From a checkpoint of a small mixture-of-experts model trained on Wikipedia.
Size: 14 layers, vocabulary 6066, 59.5M parameters.
Training: a variant of SOAP for the experts, 2978 steps.
Below are experts of layer 7 (counted from 0) of a mixture-of-experts language model. Rows are named router (the router's row for the expert) and show model dimensions 0-159. Each number is 128 + 32 x the weight over its row's rms, rounded and kept within 0 to 255. Numbers have three digits each.
Before each expert's rows: "mostly gets" lists some tokens that are sent to it at least half of the time; "comes before" lists some tokens at least twice as common just after its tokens as in all text. This comes from a sample of Wikipedia text that the model never trained on. Tokens count by the router's weight.

# expert 53
mostly gets: " =", "1", "- Occup", ") =", "2", "In "
comes before: "\n\n", "8", "1", "014", "011", "010"
router:145148141157090129116158128156157107093131100066168142152143115146107165129092138163112102148140126101037160127147147083150130162196105169066091145172052108107098080165143078145132110178193102123147195122141119131083122092152092156098125105077139107140201175109114128170078086131105138191130132124076099108115119115139155136159083143063124098155096089124108104131144083112101136151036103114133131144160087079161137089147105195107125089118093145112126154179156143071095110127138141

# expert 61
mostly gets: "10", "62", "14", "32", "16", "15"
comes before: ".", " | ", " |", "–", ",", "th"
router:126125142127134128097136138160159101113139129080179142103163116101098134117147198148035129173150126104034133122160142147164124146152121138092114152161103121062096102149120091118144105137177102145165144094143117111115134101175105186109125040107165091144115116118132185180117106179112099177140172135089138117103075085167144144156117174115107091129102106077160114078167099131147075133115116120137130217177107100154104121185118197120112038162114107095146132126161086140164094115099106

# expert 56
mostly gets: " located", "- Location", "| Total", "Scientific classification", " is located", "Population"
comes before: ": ", ":", "\n", " (", " in", " of"
router:151139156145077089063136091161171100118152088099153193107138117109113174098139150162082141157152123104121124100132159103150197145150118141115127188154101125130063096144112128114136113144217067176202138085144108116072166059176082133117076100106110119143132137127131149158101081184125108138131184165112107108079087050144152158166096166105142022150111105103116108109135116105104076149111131136153140161180120081127061109119111153103110102140131135114147167106119097114100131113117106

# expert 33
mostly gets: "|---|---|---|---", "\n", "\n\n", "| ", "    "
comes before: "| ", "|", "-", "- ", "|  |", "  -"
router:219131128169102118120182096140149129137140120109141136067158111104148150056132148142097130146127093107126209105151138110191128140155080218125109135166096118034117121136135136122095078222148106162129158090141086092108095120186140178081151124151168121154124181116166166147119070133108096107169171151117126119121098114154154159132066158115126081129092089061110109077144095148089088140124126205111135168143060134136114111147114126117118127143142131088179131153126095139126114143103138

# expert 15
mostly gets: "R ", " UTC+", " #", "| November ", " Win | ", " No."
comes before: "4", "5", "3", "6", "7", "8"
router:162142126179095074131140135174151132115169122066141150115171105138127160070131149170130159180234083072102128110147183111166148125154098154056109188150112165107100095136101119054134103146134115137139126128137106133111176132133140130123133124097131133155123154100132162184126079124101095131131175143103113104059112125150211153124097125075094107082099092077085065089154099117139053167100127146113184134167089106146105119164131156114095070119115167112149140181141078118148082131143125

# expert 51
mostly gets: "==See also==", "- Country:", "- Location", "- Coordinates: ", "- Genus", " father"
comes before: ":", "\n", ": ", "==", " of", " =="
router:144153152131066120091124141147168120059114089069153188083151106166115140079119183186113157127180113098105154083166127084133199157183148188114059136130131129118123117111120070098158108175185112174166211091166088092100145101195143143123076117096111089139114138079142172151096082124051101134130152160104130116099095111139142152170095180129108064108101103116102128128134102121102127141087109132135133139175097130151051109160128160121115102157120121119126175144153122110086130131133119

# expert 47
mostly gets: " develop", " used", " led", " allow", " worked", " perform"
comes before: " the", "ed", "ing", " a", " to", "ing the"
router:144153157138060110084147115165166107123123099102178149087145122120134139145107148156125095151145123116101138114188151101151171121147156156083073181173074165089109112180157093068131111199148097204160144125169102065095140119178102172088114113102126113146150148101148151141112070207105085145150182195107138117100108103138165154131113173077116128120137119120102087083155091150105072162086121126105120146165111105194123118138075145103120087118144159101135151096175080097134110195083142

# expert 23
mostly gets: "|---|---|---|---", "==P", "==S", "==D", "===S", "==B"
comes before: "-", "- ", "\n", "=", "- •", "|"
router:148142147155104101109152083139141129110137117077138147105151129143064138121124161185071071144142077115102141122125155156204175151179114143120086162137118135115157108144061094092105080134121144155179174099152119082115154071182111135116138084119125084161112155106113145154100138186128095207165120148097121127090079136163170142161070164077121081110112109093131118113136120209127044119083126114153126176143082118130107095132131209132124096128078170097166163156145078100096085145096118

# expert 37
mostly gets: "\n\n", " year.", " time.", " him.", " it.", " them."
comes before: "-", "==", "=", "===", "\n\n", "The"
router:151145130153072116134150109144138103114145100114177147102207115177095127119131169153066101157137110092125144123160188115142155138153151152113117122119066135132149101135086109137099089155138068137137116089136116098116221079165101127100043108035147113134128137073124153144115086129109081138179164158101109106094115105135155142145117191078131126141112122132128111114157114140109103127105093116136131155154095089188080061181086150123088106139131179113161175124217117099070085122140057

# expert 6
mostly gets: " Council", " Committee", " Records", " Institute", " High School", " Society"
comes before: ".", " of", ",", " and", " (", " in"
router:163187132145123109124127104131189092111131110052132185129135091157113144097122153174044145133148083101099131075141137109138172179165150166100070141196091132126119103182054068108114117154169096167182176101202102088119177087177090134123131112069173079135131157084166167143097104165090105163148160131077116099110122111153163159153127138086125100130119100118129079100130128141125149153132093139118180136164123078143097100163082154118123090162108133100150148132142081077099161124117134

# expert 28
mostly gets: "\".", "es.", "er.", "ing.", "ation.", "ers."
comes before: "\n\n", " The", " He", " In", " In ", "\n"
router:123140137130130124123130084172130115111120132128126156092146109153118147100138175159133138172148103111095158133152120117153185155149151174132103158116094154104040063143112123102103105172119104165134174108170078103114147098127081145133090111055197142143159144113168201139125121207111116184141120161085114094115103114155221148114090145073089106141114097106067136116153114129095131181092120130155189146196102130124142131204132152123135118115146093102219122107174106113162153198094141

# expert 19
mostly gets: "–", " September ", " November ", "In ", " January ", " In "
comes before: "1", "2", "0", "3", "6", "4"
router:153158151210095088087138106179167108110190107077163160136130058116139152119158225169138137165163098083090216131130172101175177140159107136118104158128105108092099095153124086140123133155165130161135123108157094123114126117135089146135094123156148108144104169120137123163117132117106133146175138151109100132102096113132174143146101117098119119153123103030100081081156089128092151158077120166136186137154118111190064105161106139122080088155113126135188134153170126060111097125135071

# expert 57
mostly gets: " government", " life", " law", " political", " development", " research"
comes before: " of", ".", " of the", " and", " to", " in"
router:134179130140096109108158101155170124110119110068166166094149109100134163103106138168070146150143086124119142110146137103121174135155129150110119190201128131123081126190096050111150112165146107156176183119171103096116133113140111158122132116074164109145108154068210154138116125184088084124133163169096096092097104119164172140141140156113131089118128098095104071119142125158108130156116120191121148123187108068166077127159030142094109095174099198086169171143155104099102137133139126

# expert 52
mostly gets: " \"", " | \"", ": \"", ", \"", "- \"", " as \""
comes before: "The", "===", "==", "|", "In", "B"
router:158127129181100112100178135130155080133140118077164128120149082137125159135123115178119122150127168100120155098140169067176196175191124163106096195135098119044093120142109134092153074138175112141143172124135116072117132128125117134105139056118172099167155119119179167173111127144126003141145157161110133126112090156191194135173084125109129084160117104112116121104145130126099101150070118163153160141179099133122139130183086124115101077160111170094125146137175113085160105126099128

# expert 32
mostly gets: "- ", "\" | ", " ", ") ", "a ", ": "
comes before: "1", "2", "3", "4", "0", "6"
router:142137136148157080125154114174196104127159097106161168064153111140098162112112171184130157181138100074091158081135168067142139149160101160044104183132113141105128109172097108103089097127154085119160151114166128119089156123161119149090093068074159110159147124125155145165067103181123119143171141146089103091096128133168148155146105114122116124129106104085084101098131110131105117151080100123147149188160105123127032063192119116135117061180134133098106164177139124117136090184118122

# expert 3
mostly gets: "1", "0", "; Ret", "3"
comes before: " | ", "–", "; ", ".", " |", ", "
router:151138167172110130120201157181160112125151094071143133142151112134121152091124179151083127177141137127095153111119137115154114130181103184116106145162083126109081091150125084131105097165178092136136128092161089120088141082184082180136113093101156103154125155070152139139107103181085129141150149159092102097034081073127116137217073103092061077120059088113119116117119081139106108143094126123110128128136083077126110111134110170107101067156146154080126165143183102101116152125123151

# expert 30
mostly gets: " school", " home", " building", " station", " house", " road"
comes before: ".", " of", " of the", " and", ",", " in"
router:155138153129083084079143136156158073104141069113143142026146100133103152107100142145051161148152135111113142059155151125142135140140139144089098149163100142093083106207135094105148081137141107155219161111129109107095157111184118135100104111114129130138140183108144175138074122199107108146131194146075110091116083106139189161152121138066112074096122086101084107090130094138107133140130098145120148150169139114141082135153098177096105070157107136111185172163149108099117166118136092

# expert 20
mostly gets: " years", " year", " days", " time", " events", " season"
comes before: ".", "\n", ",", " of", " and", " in"
router:136122131148092058142185131174174117148116115096172214107149095131093160108126158169085147162156059102121145120134114126168184137141110128117077133182127107113097124160068112134145116166178105144181165090150085120092140103155094150147096123108195108129131149121141156132079107170045091133142142150101126111089081077157153189166130124065127069128128071108112107142158123111111139154120143156122167124119114100181089120184106137117089069172133200106130107137174093073119131152073120

# expert 9
mostly gets: "°N ", "% | ", "″N ", " | −", " (aged ", " | ."
comes before: "0", "1", "2", "3", "4", "5"
router:218136181135117043085144119147173096120168107064122140072132094119132164134119190166111134154198082075150134112151177094160119148157098115103125192144101144118102110145129117108107108156157087152151123073134056125088149104147104174104143101091134102133121138076114150195078114163117109150170187148114132122070103086193194152122066146137113081143065104075107093142123122145129107127086142116168137114174076108154083093171110144116105106161107120124153154127130136130107120141090128

# expert 1
mostly gets: " ==", " |  |", " ===", " |  |  |", "% |", " |  |  |  |"
comes before: "\n", "\n\n", " |  | ", " —", " |  |  |", " X"
router:175168197127130101114157112160160125106119116135159204089136113144125152120131198146121078157147126107074123099137150094153197140148130147121117155160102115076113097142138114108092106190133119121141184027137104107095139069150138168120118099061142112138104164123138150143088138149068121198139118149116132127102094060143159179119109122105122111116095092093096123106126109146115110136113082178128134183149055125147068044157104135103083047092109177123148140081147130095171156133127111